From a checkpoint of a small mixture-of-experts model trained on Wikipedia: 128 experts in each of 10 layers, 6736 steps.
Below are experts of layer 6 (counted from 0) of a mixture-of-experts language model. Rows are named router (the router's row for the expert) and show model dimensions 0-95. Each number is 128 + 32 x the weight over its row's rms, rounded and kept within 0 to 255. Numbers have three digits each.
After each expert's rows: a language model's description of what the expert responds to; "comes before" lists some tokens at least twice as common just after its tokens as in all text. This comes from a sample of Wikipedia text that the model never trained on. Tokens count by the router's weight.

# expert 53
router:127111159183046086123071110135106120137149124113095158155120139112142120078197112133108179122081157107095165152103172157103172164178100110118125152095144127182094153153136071125113106162187168151102127079109149118135130145103167123102156124101082152058199096104152109169117180133089130098
Description: Past-tense verbs. Verbs and participles after was or is, such as died, buried, released, used, located, plus suffixes like -ated and -ations.
comes before: " in", " the", " to", ".", " in the", " of"

# expert 35
router:117104135055116101130141164133146135137131070159151088118067090117114101196166134152076160122119124128110146156091051115150161151138109128189143083139137097176105137173138068104139153126086117183144159083079124140183152113143157101152069143186081122136146111184118124135158182129182111106
Description: Common institutional nouns. Nouns after "the" naming entities or works, such as city, capital, company, film, album, system, District, club.
comes before: " of", ".", " of the", " was", " and", ","

# expert 17
router:176132070174177078172131189150127144122155139167099083137125060189154145176119152105060180140076062134128145152090121125098120102143081074161189105183130109126118153078146125107158081115153106178110170113088100107140136123105083118110131147103116179097171164136128144144107136133129133112
Description: Places and acquisitions. Place names ending bylines (California, New York, Canada), the word-start acqu-, paragraph breaks and section headings after sentences.
comes before: "\n\n", "\n", ".", ",", ", U.", " The"

# expert 30
router:136064100166126105140084103105103118100137145096141170148083078129181141135180181117142124122161148100151126182134142116143114147080127122144136156172146150186082145116169071135118157130174126079159173169123118119091118153099175116097159151084152121101090100068168111136071104129058201080
Description: Sentence and section boundaries. Periods, paragraph breaks, == heading marks and clause openers like In, when, where, said, because, in biographies and articles.
comes before: "\n\n", "1", "2", " The", " He", "The"

# expert 22
router:115114130104143098158107176186149135109178067132126143121100162108115058189154114152069160110143084166123144173095125102092146168145094148171149107113171049189108118156135089064163123106161118170162141148153183098137120091153116140152133159162083135135086130197086134129136126156125114079
Description: Organization and group nouns. Nouns for teams, clubs, schools, albums, shows, districts after "the", as in the team, the album; also "regular" before season.
comes before: ".", " of", "'s", " was", ",", "s"

# expert 27
router:136077113137146088181089170125115088095134145179154166167089114133077154091129106146129161117112174165184100093144155093078096098164085098131143136118110083155072119116169128094109174111143113114174167132106149091124151118116165173185165135076190151069111096162160130141066140168124173113
Description: Sentence and section ends. Sentence-final periods, closing quotes, heading markers like == and ===, and the line breaks ending paragraphs before new sections.
comes before: "\n\n", " The", " He", "\n", "The", " In "

# expert 55
router:116137111167175093092074128130133092152141092145121174178117176121118097151163121102128147155095116071091095095126159178140134136091133101143168174204105127165118132099163136096096084144112173148111100177160173047129124112085136118109159140154173057143123097128123149112187184145155077082
Description: Numbers in statistics. Separators and words between numbers in census and climate tables, such as age, commas, slashes, pipes, Average, were.
comes before: "1", "2", "0", "3", "6", "4"

# expert 6
router:146134095148177101076101101137166134127151039164104162158093184132148132148139089161110118137136075088159124169143138131146145135082138102140186173186087175161090113154118142170090113172080126155106122183132171150072153126081128096129163176139148067123096117084117164131087159161089134151
Description: Prepositions before numbers. Prepositions and separators that come right before a number or date, such as "in 1279", "on 22 April", "Round of 32", "Top 10".
comes before: "1", "2", "3", "4", "6", "10"

# expert 33
router:130173117097189080117112106090177185126093125137106178160158179088100104083119126125125140143120147087092119196082047163109117096098139083151158160115090158190114111148175163110157119172155113158128125152138175118172193133077121150081172117133116094153135143084109100078106123101126112110
Description: Table and infobox labels. Table pipes, commas inside figures, and label words in infoboxes and tables, such as Review scores, Points, Issue, Position.
comes before: "\n", ": ", ":", "- ", " |", " |  |  | "

# expert 60
router:109101147132119074140123150105096121164176136071075152110119132141155077109156117127102134111095102131135145166110114144112158195150095109161104087152159122201122156118161044103157175098203158134163138068099156084183130143161124172147092153146075164061158126124135091174102165139135146118
Description: Head nouns and noun suffixes. Nouns ending a noun phrase, usually after the, often followed by of: kind, history, music, success, and suffixes -ity, -ance.
comes before: ".", " of", " of the", " and", ",", " in"

# expert 41
router:182101143155133130113136167089111125097135145179174142149113139094063136069134117157092153140109143108061160142099136132080140135124098103164103097120123059156143165115110119177191158125164147139169083102126158126165145118131107135128175148076093076160172172112160026131143172080106135091
Description: Headings and infobox labels. Wiki section heading markers (==, ===, See also), infobox labels like Scientific classification and Personal information, and the noun focus.
comes before: "\n", ":", ": ", "==", "\n\n", " =="